From a checkpoint of a small mixture-of-experts model trained on Wikipedia: 96 GELU neurons an expert.
Below are experts of layer 8 (counted from 0) of a mixture-of-experts language model. Rows are named router (the router's row for the expert), up (a neuron's input weights, with its number), down (a neuron's output weights, with its number) and show model dimensions 192-255. Each number is 128 + 24 x the weight over its row's rms, rounded and kept within 0 to 255. Numbers have three digits each.
After each expert's rows: a language model's description of what the expert responds to; "raises" lists some tokens whose logits its average output raises strongly, later layers aside. This comes from a sample of Wikipedia text that the model never trained on.

# expert 30
router:133101119098123110055108102123138134153140125098118126180119129107074152165164112151148074153130151115126104135159101123152095118116148131069154132126117146141120090118145105132173108123105131
up0:081159149098096101102142136116119156127164137135159118170140134164102172116139118134169143077106094117131151073125163161132136122169148147112118156134115129113141135105155104116156117126127115
down0:082125069123109142117115099082132135121109139156165145120134118150142129174099150123146079144137120099121144173115163137129149149089113112119093106131132156097121130072090126120096135094106106
up1:139111107146132098122133131128148111149134146128125154134128096156105132162152093158151154138164145113103111135112090117162177138143131141100121130168146157140154104111105131084162166080142113
down1:126136115139084102091125102150124092145145094158124134130131141103125114154129144122127116122116126100107097159136093096147133147144147111115180144105102095106133173154109118115132119155130115
up2:155163126146129143082138133110169124114165153154146128170100146136106125157128116129099144131101110103136168150153142116142125117103137140133119093131100082150161139118134117122107129119166091
down2:097152095158124147162155125125111121147136137174142117140134138113160132137098102152141119122155118136141108131138142109130134109147134126112155138114124142101122131105134122114160135158109101
up3:093111124123128133111102117096096164132112116106087071151130142119121152119146090070151151122152136111130118126143157099126085110112141172168147107100127117140138097117122136077122132125149143
down3:098165175086082164176135135175144149132112095112102096085136207109113116121131177129157111160114095138135119080120116120142137121109074063169133115123117129120150164145107139146133118125134143
up4:136105152155089107102126145134132143138135114163171120119133093141120139167176115140120099093140130100132124097092158151118159132085148134107135114099112149160150106134185090093175133133134157
down4:096125124109173120145091125116177140134114135147169124107108120146145136143141129129164121111108116126147112118144154082087128082105098106186164124114099145088162109150145144149153171157135096
up5:129132104106081075151148119085148139157124121098114144101093126159129102146158126130156157133128133166154151143089084137117114146136085141158171144131080129149113121149063127145126125142121122
down5:150118120158117107120115145137130101112137135120113097162130136112093159129154176125104128190099124177099139136090085162137131099094147148118109086133107095097141137145148104127173093130058157
up6:182187149094086166138115148141128119173169147083155137131129142087134132100110074176146093151104150135095107189147166138185141104119110157097155076093092114138109129087152109101132154123118141
down6:143144125137136105120154167105136123107158141166154091153116139112110111132122141178094125154123137100107135126107130124100103117176180102095112154161122106148139130106084091140151134132138087
up7:143142110119136155100119100098126138181091077103136121120145123120133141170123136110131109143110098106136117124189140152114140078061091157151111159112150126102112159136123120094193125100109158
down7:117115142114149117161168111097124157128146131104099170125146113142178122121092104138148145071171108146166170126149102132158119112146116171148134130105148153078172129162156180144144117096160124
up8:121112135163135164118152128113162114181088113091152096126173166106123118155102108123151123123075123130152107106119169145107083135127139143101116108113122177090117105126123141123137129139129112
down8:169153127114121128079128138089125136121121097151112153124115145101133124104131120104166108120125106127131145126117116155131132140091107132169104140149155160130137132110121120100132137137156142
up9:109145147132087111100120138135102123151112083110116119120131149122116155151129150151078148165123124154136156116118114120142124099125112120132126124128089136115150106126125120152122159167088131
down9:157076131155175127102114088106106141124177103117115145108132096094133132138103130129117121109099091113131099121150094154173129145147122092143145182097163146142117116157134126127146167135142157
Description: Word-ending pieces y, ies, ty, ly, ity, ey right before punctuation, e.g. surger-y, Craz-y, sp-am, Cl-yde.
raises: ": ", "for", ", "

# expert 20
router:131100133107110118111123115127141121117129085120130140126136086152134096140130107136157163119149156093131128159134088129170100135153130155065133135111146130145120095110133074151105066109142137
up0:118124148162130121137147136119118079150119092121123138101133165166120150141103154140115105128131155102174146106120137126155115138137104125118108140130138117143082141154161163162173140134166174
down0:168130057105135145125120145162115125136140144173156137152122113135157162149167132143142104177133133117116152123100124113110104110132104105142163114118149155145114098115100081094139114126095138
up1:178124115166143106096148131149128133148100111126128118091127104126140148126118146124147121119116110129148121125131138088087154152172129144110120150121064121112145140146108132067177084125103139
down1:130138107153093125096137115091130111130116142132164127146137092102129100139101110105138117131125100167180117084142129100125134121093142143090163110108100184162161142116116147106137142163137087
up2:173145123128131127099094098066180157144130100114124123129051118130111122185150178108142093109120127146153131111134123128108108149115173153132128127102152126143102150116143129108083147133159146
down2:110127068130109134114153173130150121113122130121137123123143142154155161138128118133178142164112111098131125159137148079143094145111113103149126127150112140148125112143161117093111087130118110
up3:121139139144145128134136125114150102124124147101139133091128071127130120145153130154144128100115114126146124130125134120163152118112159134112146152134167080134128087113088131147176155137088142
down3:146151137121121087151136066142123134185126120119115147102146154139098131139119103130155129135128110162173165153106140129119120117027117128143143146122162164160158152139159140132110110100158131
up4:120146150148097102130143134149118171153080131091100128096157139109129135110134106115153149102162161159121102102142086122103108131122130122133127100095140153152107141146092140083135138162100139
down4:155130123115110131159111109195091147104135130156123113168128151100083148105135106138101129134109133092089152130087137137085124119160135168107110158148119145137163121098133108094135095162133139
up5:174129087149123162153166150146146138171142141107102166123150145125094149144158154155138097120173104149161156128139091103131127174132127125098170139102115109099141165151168098106138120105144111
down5:150153100133132114106116091123093138099091111059111156154120102079093090141131145138163137144153102087134100115132134120108120113168114116042113170143154125136116148100156150103127097128129139
up6:152056150140166130100167152153161157145146143092139111116149124156138105136097116127166151123110099122185110142134136110128129099140152111105151127094129145117128118136130151094111113143112119
down6:096187137144153156102146192091078111133152116107135148122104131161142124127120106135118120131124112106159123119143144111150146115120170143142138122085127149137176153116159094101119148109106123
up7:168143130085120108114107131116106144128113134141111119128137143128141134112150112111161124133114108147110083116127085137089096129137138163113148107093129143145150164073100140103128096117169079
down7:137097106110158113096135115114094127093143140109116126121097108133158167150108130114118124169120164108089161154096161145111110113140124127095101137134150131110168111154126148115158141105151131
up8:116107149098134079126115139152170127105152107130137160107111075129096158090143094168162154136131159139130121092121126131132136135088079177124135140105146129108157129105108141141106113136151133
down8:107136119147124103143100124124141131111111180125131147124133102134122100168142123127121120158103146162133071130124093129094117124119174098149187113133118176119140130106120147184142101136120156
up9:160135125126099124150121138144153141110127102146131119122130111147130080165069127148147125108095154166117138115120094123172146118141127134122120136150151119098121095126112202119155084154142121
down9:108097149148157141151126125119171136167104118083139135122165099087158143165116099138119138138156123165140099109165127094100130163165126137138099098153120125097128101117117093117097129110137123
Description: Final pieces of common nouns, often plurals, followed by of, in or and, as in songs, members, paintings, company, mayor.
raises: "within ", "called ", "for "

# expert 40
router:103121165127098091102102109141128110158148095147146099124121124170120087108123118145154200123130155116149160156170128144173103131149129165101121151111100189129125106101132128136103086139140170
up0:127133103126083112148156125173142112147156107093160124120124124132119104125107075100126134166163137172147161158151132169120128141109159143093156135144171122085113130125121136169151072103126158
down0:154178133138156118128136114102099140105128110144121079111105084147073100098102115087145139153097145092104144143142138161162129118099109092112100171154143115120101116130106119133146104133118134
up1:124159167158142107114107098110143116146119086138140115146137147123107142142132108102158177133150100144109154093140169147160066184094149090137115137088104144129124109131121099125146095138114130
down1:126128157098092135139128091137101103126120131144111136134116182124129109099123141130110109133080111159108120158077131127104165077152112106183116132146096121123099140138177157113143116125093138
up2:151151137127130117133115075138158145138116126117120124092158136146098140106142104095161160124159134162157157127124127162133126092102159138168124106100118135107149095112127119094119137148192170
down2:075067115120161119139152101126111124138173116137134159159169116119137082134150092131124097136118111136154106122152107125153104136104107134145179109134153121135160104142137129087164145167104145
up3:175154139105114110109128130148099183121112126081129105132123100114156149147101153173123130136155107151128131197148101123123168141137129105112127136099161112138092124135088119178126122153066081
down3:112163113113121107152117178126122174102129112117149131140119127122147154131114129099131121114156181121121099115118114117130154149135126160129125163150133113115189140070142109104140146123137069
up4:192109145114122147160112116132148162152079104126070155127139125153139135129119139092136142134128134117163122135170135153143133100140159122124128124114118136124106145132155098122113138060128142
down4:100147157112107080103112127107155119163138152131110112170114133126142115138170129144109143124178112125142154104179104119117132142108182130131125148170111112118094156137084156110102150105133095
up5:121141123127142156120136142150110128128140120130079118131135107144112151113134080164118123149185140113140113122135125127136102083158128137106105138138153199090148108113123067105102120117169148
down5:096097107086111080127087120132088080114126130143135142112134155129167132125119169151135143188124143086121157143126136097124135126159119104149125126148121115086127118130139151136084102078149141
up6:154167113140131125137129163183128153107182096117118121144117161117136159128101120136108118180124115158136050180145124091113126123138119100124105122126080174116140124134128090104143130152138118
down6:142137117127123162133130124127135120097121132101075106135155090130187112138105132160113119139066141144134120111111111103124123141133166162097172126084195123144068112149135129098152159144125113
up7:111137164165107100108131143130128161110087129119129143150129148123143100133154096116124132146144140100109126136116104124129096114143101113107196122118140139159166137108158115100157083118114133
down7:133052106098178154141168165128147160119133126045130126141141099113111141139102097123118136162139106106117115120122112131118097105105137099130086123124092151118081133122128091143132136162123118
up8:117103148103160147127128165109128119136159129071108099149095123094108132130098155155164093125150144122170164155110146148167106106140093129129162096111127139153149106091102117130138161098148160
down8:139178158126121126172137131150174178072124076138129151135125125148110090107155154139126099124149130103148160122123163084121106093099147145146146087116074140100122081091106144127132136134120149
up9:137107132149085092145092106159140104145112150106131096127115129123098097103139123104137174170136126136167152120174093095145136124117143142129134146153151141162088115154090108138148122120137133
down9:116123149167134128126112093129143140140179119147161112102109111099145118126106134082139155070102100159109124113107155074162156089148140113069135103140128133129142187135153116081111135113139080
Description: Table pipes and separator rows in headers and statistics, plus the prefix pro in words like process, prosecute, and clause starters like There.
raises: "|", "|---|", "| "

# expert 14
router:111146125165101134107137120092140126141125108099119116149131129110115106157132124151144165107138074095096138140150066131161105153137129109123145155146109134124133092129137097119135058145135146
up0:149141190120071118116106174111092121159112094146082106129157086131083138167146128112104129135084122154114114158144096150120145093104066150117098150128125132147126101124170137121175078157161115
down0:130115148173094136122123138129158089102167131161168118150111117144149149193107134131096159110144089096104126105109117092121126141107161147148096139103109166137166124126122139121109156117117125
up1:110123096114070140117081126070136127137115138136131142130163164110136107136157096093122135122118122129125133183112122109119098108139165141153141109134119126147127101088139134095125132116108097
down1:169120098147085116151102089123180161135097192117140155075135135134096127153102125065115109160164113133111129114179144171106160131149121091116152096137119128146114145170187132107092162119143103
up2:132070114156141159166166084131111113124158105193111101129127122141113107092158118151150143136133114140147128148152132145148120129170152153141153111103158074135132099133161182098148112155097158
down2:112133106103128111098140146139138189160080153167119139135113129152134123111106120096147123129127137114158105157104132126172163146121109144109139088106160173132135118126141149086106100151095136
up3:113168139134118080153118162141134141127116111071116141153127126108111140095085175117111139130132153142119130127131116100162133136080141136113190164118104114121160107141130117141145143138143109
down3:124134132177117151080141172133098118110118134150105125103115147100172113126154093108127134126080141161156137122144131119118107131114130190119139116138162109113150169086151099137109108100142145
up4:124155126121130161118097119166111118114172143098187099133126131112119143105089125135146149109164086136109142112107110117110136121159128122130119156141134123077140145114140145127114137122137101
down4:132115130095174134149172121151110129120115131130129131108141145113136119114129156142119166133129123153153159137119127178103126168107130126107124136116106136113139170128151142080155174115106130
up5:163098121140101114131103095126165089135185140154134125133110164131120104116146187113141116105150100159114077083160129136096101121155168149139166116107153138090159093128104118116124106127129169
down5:109134147078121129186121149132151140145112152114098131134154132125141150119141124134138151164117110135133113096163170132099152107146120120118125113128172144112140155142128066118148150143101113
up6:131108163132096220090124122124143123142113147092170116134148104077131102104133111133118146098094109160138119111117101084177105081152135145103181129134135100133122107152147138134126115171125152
down6:128112163123122124077109137086129161162114120094119103128119145115116122152216117140104116130145109144138115172117169124138153111125150152122096162090100160115152104154140126115148113141178115
up7:155122156108144085152117088142141123152124112123138140050164138174128154138132112130126153142136158133084087090138115118118125086117136111144134129166134139136126074105141145115140130080133112
down7:123122131132087140152063090118139195141136136120139099111129143118110139126142159134107141111102081136129143075103109169146094119131095117101148117132142147096134099154131111134128117144151143
up8:128120147108075145133137096166126153135142164087123155152118113172136133129115124135116099129098134103125148126178100109163150113138115104121152173122139107129133141135101141135143105098192128
down8:144157121125143119129157122125167117135120167142150128138169137086116153101144145116079112147110122113095114146099126117105135184136084125103141140131169128128100117138125151120101140104130106
up9:116111113185082100152101065126142121134089127097118118131139112127089085149129130151127178134147145130148135125145113162150097154145129138167083131140123111153104137144139130141114151133132144
down9:141127133172140053126125143158172152143128154110124101095099155138081144143076174159092153117142128130111114089094198142129114087106114083136150137115136063124107100115146163141142139126120092
Description: Middle syllables of learned words, such as al, ic, ac, il, in analysis, geometrically, psychoactive, toxic, Mexico.
raises: "e", "t", "ts"

# expert 18
router:142094170137102110085123112109147121129126098118086161175109089130128097176118135149160148127138126112160140166141089139145160125141175138110145138119146133125145112070118140157136094124095129
up0:117130139081120133059146128111123145156088172155133128142103153111112131126116127131129149134174159153138133105173123116127123122165128109143138144168113118160170129155125124125187104124093094
down0:122118126136074130143110112133115128128070109137107177150085117091160148147128114186120163121144134108115102109116152143131131111151105134150134110130108104123145136135142083090146113115139134
up1:158121136176141143105122177157116133158125085126114190112136130134126133162105134169116162124113133111151129115133138160115164175146136118122083133153116139119157130112138106134180104134113122
down1:152166109159143113130140135111129134117123131151176126092114120143101107158113127160110119150144150152126142103076119084100100134103104225173118111139127120119126139147181161123139149138135148
up2:119140112150120127137103118108145122134085090064156163168104134144090111160115104144139144167124113081154117196142169116113145124136111104107129132112168163123144125130090151151099148144146147
down2:119121119137149143146138172133113124137116137131128134134143123157099121128168111169126102122138099114073150134138124143129091169135116124123093141129146128137114103158117183156152125196136168
up3:100170117075096132090060132149124131157133121169175132127178118096101127125115122086108103094100141138128113155127093110137144116143152136100148122151144123124099141123106092132105134126127118
down3:081116122121115091142119107143116109086124098140120159093133150149109117108131143135133103099081082125141126117154166136116115154162102140141140146142143174129094132116078120116174119153108190
up4:140123081108122142109136141108134125115137144108073144160126128105128153117074127120165128105107109113108117155160126128162134143140153159111116102137106114111147087123109161115134075132146143
down4:145158090136149125115100144127145141115132139105082127110103107103126152175106122121144119137131108189082147136136174133117153137121120119147116086134121177155106148111108136145102087149138209
up5:148084164163125100117106091109164138142159137098078119151148110141080093135105187140159124107119133143113121111155123173135158139105144140095161135088145143133134077114103179144137123161144141
down5:138142141149159127134141130091119081116117098140169101171145132155138137155105102118102111121098086177127130133110147139167130132124140133108134151160150150122117116098125158122161144113099143
up6:157129122113161169100118109111160144136134087148160125137112097193128106113143161138138137109150090126132141160146107122126160076142124140157089126132138121140121108087128164121163119112141128
down6:108171119172102140087120136161097119145102134114164083088146146127140108146078149104144120100148134113100141178140189122173100131149117170153139103177159143109104133113114179101090122111139126
up7:150124176109121119107148172107126122124114115087106128124137122169125136134090140105134104112125140138139134147116146180091203106125100097179171127137128146130158134123156167090138103118130120
down7:115176113135127125146098131126113122082125110136162110142172072138096174108127150127133176140123092112196132133097127124133115115151130125123104123118149134116138104115118111101118096158140171
up8:126141110157095155138151163144105141118144106103075106160176158112144171135118148135117136100134156143138148146145120129098174130125105127128091123108138146137104099094162126131118125120131128
down8:098111107101119150128135134111129136149126156106134147136126125088117138136098164147107127096105123113136127102133095128085157161125103084155131090095096126123130152121107172145189126144129119
up9:115129151120093122151102094123092146080113131111113151139135157117142108140126137148120086098123144141113115110158101106132114098111096137145113100123117132139130158127104138151142110132140099
down9:109140120136145107169128126122114122133158137152139134140116104140125135144162102139147103126095147137140111114104115136143125120133087156114161117143141097139129108123138097127145144135117191
Description: Word-initial consonant clusters pl, cl, gr, Bl, fl, dr, plus month names before dates, e.g. Bl-ondie, Cl-ass, December, February.
raises: "u", "an", "a"

# expert 31
router:152104167118110120120150142118150106168110126129144133116165119127108126116118103171124157137125127148119109130150078117136109135147146122080153132098106118107161112110143093173106077084110119
up0:108149149135093102133088132143144126189074151136098165104174113201142120119123129137136086146114139125101107088123102087151118091093168149155130145147105120098100102105146110140120126085143120
down0:146133102195133137130169103126143158086098172138113137098134153130124114141151146123134110128098080171140096142118151173115122093158150116166126119130113182096154123145131111139140111111098125
up1:116143109118124113111144127109129160148092087107181148116149127160111126167161119150099176161133136125112120152156108130112102112107132124155130173144135124080122107120099130140096108110126094
down1:122109160128070166125159156124103084153114105155135144122188116122089125117131117136139123138183163117112125131090108090151126166102121151146095125138117137121135117127124117155111082101175148
up2:117141110177125111151140122149124150172114111118134157127086147114101141138121116102130104102102163126143137092170067152150149140093115147076202135112055151132137124124155113101148136120098121
down2:106086171101116147139107123165137127114128119082090136121120095140154162123180112124153132141126133168132108156120132134115160106136168108112123152161121126137140118116151194114119147098145108
up3:116120115111142119134148129117109161100158088087183184118121148130139098139108112152150120125136100124130167146143126125096158165109182148126144080110135168062141072142118141092138094172114096
down3:120116139116108129150145150107106144135121120125157109095136167127114142122117122103169109145154098119140119099120146165126098136107140092134124127142111123084157103137126135156146101117160079
up4:193113153139121131146157159175089135112110097113169129117133117130152149115106088155095082098130081150109142087094102102119088112115149126107160099144113145146142144104114112082139162134091117
down4:159142129143137078190131128104147124155080100132094129133128179107127159152140096147176145136086152146162170103067133113123129098151144083118107088117150103116180155116131102125133111132169102
up5:129118143093120140137111107133153149139149141124088148127131108159193138106081118123128118157149139137104132170178142141147171131122120131122129127081143123106164114142144174135132112141140143
down5:137115162112139115092117124157115115098158125145125126131099114106088137125122153125103144135108151111118108113116149134157140110158144153146144121086131113146163153148171108155194147135126139
up6:166081115096100133138108120102147141126192112105086131099121111114126143090094116125152133143167187168131090180092122104148150141129172170143109139110164092165178090117139128111150119138133117
down6:128144104127132149139158115148121126123093129091144100085093116161164107140122146148100169164140159162080122125136141161153140184137122128146140098163145158142115139101095168134147128116129121
up7:109117183147093174149121162103123120150173123102179132090135123159161080130106123162122143116135138107168142130169120133101077113134139112115141118123144146112156163152141133123124128129085122
down7:148143126112133140118162097126118120111137126159093146140079162144147116121125141101104098124084116128117124078094131133135143125103149133126131093143145119112101180098101121152157090128135115
up8:164125149111110123141140153155118129167132123131134114141146163142085118145137118139087164141161091082108127124104110157133115131110082147106107063156116168124149111112144128113145138126085122
down8:127128109185136147149147153167125120113102088104128123141093166136098122140073122166148111112134135124134119084120113162156106165138128136099143162117121113141133103147117110119143122143157148
up9:130116170116130149113128162113133131099084111120104157133116108093125126134111176136142122099133131132124154118166154119105066096107110138146145139111100185111117152118073135147159098077129148
down9:148124133095096111113119119127115083118126159097091170150093126147142135119123119148151152155119123129110135135131097116105101074104132127066140075157121098149120099185123105132102148085110124
Description: Line breaks, sentence-ending periods, and opening quotation marks after a comma or colon, plus "ed" in words like ed-ition.
raises: "In ", "The ", "There ", "Th", "On "

# expert 28
router:147119163118145138093179127170136116123123128115087121176107121123131080109138157150131175101127127151112134122151078103142091159129164138049121116116112127142164089119143125151119118089110121
up0:113081114161106172132126132173109148112163127114130113143112160112122137115101125124140152116145104152104100143153103169111098119137101135104132082113152165122114116126144099122092100125093121
down0:119097101112105143077110142151147100128111145109129115093094106133138204157116145134057150151143136160132155122151122144116088153079141112085106153133103136124108133158138090146085111160085155
up1:156114121116134138106133144156105128139101051123106140093106134115105125099140146111140166129125106136095124159103156162144127153125136142133102102150126116127125126138134096116148127091141098
down1:106111091121132106169106118102111081106101136159087158137143132126169123168110105122116128087131124152163147126117139135071082169157142130142111125153107142149153131100118136158106139164157119
up2:113121102151164148107124140159064143086146103142156108146130085111164134140144112123129149125109128118135188104115094160147118170145126104111080130142123117130128151132108098146107115124110115
down2:112110127098125095132105122134080156146103143178116127126074112162152135156127151107084118144142108111122124179118142125134127139121107126139149167157114164118141125109122124108104138078163133
up3:152095116099187128114122173110157118115144135127121103152105140124133073167153143142137152072140115126114083121154110106111090129159108112130108094143110129119138157120173104123076140155133072
down3:154113121156145109185096096138159115135117115127153120112156139157182105131146129132132132098131181149123097129117156147143139116106117110123104088120136132136128081192095162144082074144144130
up4:151142136142123116106168161122109124141119125144151116136172099161079126120141113125111082143127159128126131147145152160138144109196102137078091096118119083144121123156097074163147142132105130
down4:110125166098123139108141116117130135143137143123150085127118138117104148147100111125107166081131112110091061154093124101130116114116123111096162166105117127097149153124133101079142128136100146
up5:138142152142148119131155148153107164132170119158121161147100140151087110150164125173126146138132099168120151172136114110130129126141143158124105115147172138154105111131132111109122094121104135
down5:108124152110135079149140101159130134118128143152109143142121141092126173163133103093134138116154152119121134106063151129127104140088136065049121086078150123102108141126120128125164157133160094
up6:147149121171136111169144180084127107119119100117111134198112143128124142145091093070118089147146155153179100142108154095111141159112105133114141121116141128174114081142138148118083085130156153
down6:149125135180103109090113099107124110140110121151152126157161138139129156146121083143107105109161130121085146112076107085161113096120118107144139135155124091109129136117153120099125087135093120
up7:070099137129132151128145134111145125161129124104135130118138165115112159113099170140104143137146095144174114124136128101164106138150139136116108134136174111127161140164190133120115086104111125
down7:130143112133121094150130101100084116110107138118149116109130145156166093161096117129150192123126114105138084131108091163135088097127114118145153108165128141147119099103122145136133115143127115
up8:155166147086128148151123123110140129152116116127157123147156072114133160105141091143163141160132141133143146110125125115151131136156115123123168101165135125117125144128141143126163115090103125
down8:092137128147090127149097118134149133136155117115143141131149151085125138169148079131153137122151089111160090102107138157098135116123151110157144143089138113119113136106099108102106133108133157
up9:080132124146126146120136154087170159117130117168126127112129143100120131111140129106140105123066094152104153157146164096159126095164098181174132112095104153116099097137120146103160126112118123
down9:166137103111148140153087085106095122116119172135129116127096125126111134130128146080158159144125139131127085111126151121154106131145176123148117155118183143114170136171113153134122116117127126
Description: Pieces like on, con, ion, tion in words such as demonstrate, colonies, elections, often in political text mentioning Democratic or Liberal parties.
raises: "s", "n", "y"

# expert 15
router:145114143117101110072139126145142136118106127103146119143163086104114133133110098154164172136137123133075108098146123158123090102111153119081128164131102140112133086098146110098164097140138093
up0:118111130103153127131083107130135165129119102106144082123193100155099136125084169115151141086140156134131109124112136114101089117129175100112149148106107157157139131122100107114184135138144121
down0:132124109110111103129101142106143113098110119109128159122118163126137113121185101150154181166155147140112125162144139133128136029119102105096123087153165140148099140177123150110113137146130129
up1:116122148104095117134135158167162109145116122108136134121149097106126109103087130108157052141140128121103095125173108141144106095090171117153132100119140141111143084098076147172107124129159135
down1:138124151135105125146168106134110101080121173111075139096128136111110115154109124129125164142090116132110150175123131177143123096106122086128099158133087119123138136165128121092138106107126114
up2:163141105120124119146091137161188104108170108108160121113137139121128145135113053125105125135113133164099130142134147096118115136123176146102109133128103169129152164147120096117091161149143115
down2:118150113098153103162154090118064095129140122107107142163141184141092139185155150145065161135074108089140113121122140093094132137103151111159116106108147131106134145164116140118133138144140145
up3:124108120118135086106120153125113110188122177131131125118135079104149112140124149160123098139124111140135095161129174120130131157135169162102132152124117125125167105117132147143130159138180118
down3:126135124121182100128129127134100145124181121098097135111151101123129101135132159099136091114141137132133109144084135102109134143126094139102117122121075173090152096137129136138102113114142153
up4:150170102102144102108157147131078144156113182115203134145141133104112138170144130137119140154127145178149092160143135166166110118128153147101108166107095132093167089094112137128099079109147124
down4:125153195152121105126138057091133135138158148140138116114121103118089120117138129140097159097134064112089175060139142092151165152110124126125153121155126133091121111140073127118199101100125094
up5:128132142145137149119106096123081111098117122097157110160133105146117175155143128138173118117112115116103098106173099175145140120122147135105137102143114123147144113113140133136193120175115103
down5:145189101152123129148123092106098125128121114146129138137154098110127144120134112133169114126132143104135126108134093122143152141127132128176128115015143162180132096127116123129144126131160132
up6:108116132117095101135132117130103149175134161132108151151150174155098100162098092123084106167141120135147170153095124126109122145134119155151138065154093137090090149087111133118108105154123093
down6:127120122157119119114115152131132175187118137134119127142090121130088114135119139096139141160139146163165137163093108090112124152133150137154130118153156109145120098098125106139129108156101098
up7:147135152167136113118123159122138116128152114092161141131106136164123102126161163142139163128101139121119129162134117126135133116112121130119146117099105107128113114128176065142107096113126116
down7:117120120115140123145128116116117132161170138121114090140124146200098110146114117140151087078129113102124118113144143081120136150173149138140147152167150121130152118110180112137120107129131100
up8:116146156133147114101126179164155139116154139146143105146143088122087145121134143148147089142174124129168115138166098136142132144130121107114107106117119131147120150124139095133145123095096094
down8:112107121128135134127175148147129120118119121115124105106142146124131160089133128100088149152122129134125178147134146091118170144124103152180168151126142186134129156117086104137148157104091111
up9:137119145109108150126142136096117146108115129119149148145103095120125137129120106131119109147083111118130096092141114157102171090132166127127100160103099146165166113109118115131126107108097080
down9:085160113113123090140131162138139151132120139147082146142107122177074138169124120133142150164132134150099130141117091132128116115162142127136107141097126093105107143100164114132132115137104150
Description: Line breaks ending table rows and list items, sentence-final periods, and list dashes, as in table row ends, No. 86, "- Lenoir".
raises: "The ", "In ", "This ", "It ", "Th", "There "

# expert 57
router:161125163173122113153125111076142083127144126109090124124122142160118091147134122149167136141082097132105139145116082121186130105147151163136132140089087163119124118121127117192120076155099153
up0:117097122134125112109127090102069135126099133093129125129127100116118165112095119134179133161112179130112158115121144124182114148148131123103137114101126138169130101123124151079090096170122139
down0:137134133165125147129116159124131166134181138125135151118135098095098116160117155118125125117139103163150127148127144130116128111119155136148137130092130156127098092148104110141102121167118150
up1:190120091112093170114128072116139117123157113097125139128143152151131110140157134127161097135160111135088170138139113119146121170110167175132125111148153127101143134134120109140127082105118153
down1:119172140115143168123137176150176173120118131096125113122164101180125158107126117144104160127137146130123094139161131104109128095110097096143095110117110137104099154094139127143115151117153146
up2:121081139077139132151086131119134101153140148143088125085132152154121117136137139093129065150149148115101113157117148134144149119144111188124156128134113141149099153155097135170142080166111118
down2:131119074124145170135154167112124138131103147096117141120096118101145141125130130135163167143131165122142128148144116072128151114077127111141136145117159129088164113091120118156140159130106125
up3:177120144189138162096122110103113136100124145113110085190117104137127150115140123148149127112104139122065139101111149136136136140117126138139125160102100130134129090131115123132129161130138165
down3:119132139118126122111147147095148125122181125133103122142105164122105111162135078158128145089143134129118123124160127110129156114172118115116137115172169109171140127143153099153135105153117109
up4:144145126157111123130135153048137159120148082084141152138129117143156146106147118117189108108119130167088122098161124114089119131125115134117092145123097106091116078165133122140110140083127167
down4:154159113143122145102161156153092109116150117128136128122065096105155109099131177188145127136130141102154175124113179192136138135123125166135132110149143119123133128148087153096072101136156131
up5:154139176115122124129132126153183127114178087110150119129117127101123095143122142140128148123128125148122114134128117139144160110110164153087143121152094146129163109127095095197128101127125134
down5:126106143096145127131120119139132127151113143167161136135129104130150143140123120164154138103156081115093128150084141117131133133081107088110156148134119137153106114119095159103114164134109121
up6:191128127136143128131156126125090133133120105145141093096121147133157103104099117124130087108127107161117117145157135106129087107171131149113109129144156143114120101138132160141106119124127132
down6:100099156126122126142162138149135168153090130164141137118092142151136151156150145099109140108144122103147140149134129149127102117082083148149143075114176120150166108128156151127104188158122124
up7:123157127134111129073151153157163167127102103138096139126168122152133123122108119187156143125084092185139156143111140159182141132123144132101083138104122145138131082114083144109120080141128159
down7:178121086097120122119153128131074174053118141137113104126148140124102100162110134124133122135130081169187126089122127137106127119096125139119127135119147140122119103088148163138125124125133106
up8:126153165166108177133130117147122127103145112073154116153128152133123120165097154140062132156118092163122098126109151152149132088154149181112095143159098161124113127101114146112208173079082121
down8:150118154098105120130153119116107148112121092155105144194126119129138135167121129092133145145108091152160188160163127145088141142120108145123118168133104143135110088129131118128117200105104116
up9:132094138163115100160123123111118132121152119089110107098123095124144108151184106096129176140148153101124138124119158116134124128100143115108134147120153083120150125145069164084095125154153099
down9:149138149132170081084102141126088097141114170166154105146113103163130146081093105139123146086125128153103131138124112087139134138132149101144130125126126107162161127117110142178058095152139141
Description: First three digits of years such as 201, 202, 197 after in or dates, plus pieces un and an, as in p-un-t, Sp-an-ish.
raises: "6", "0", "8", "9", "7", "5"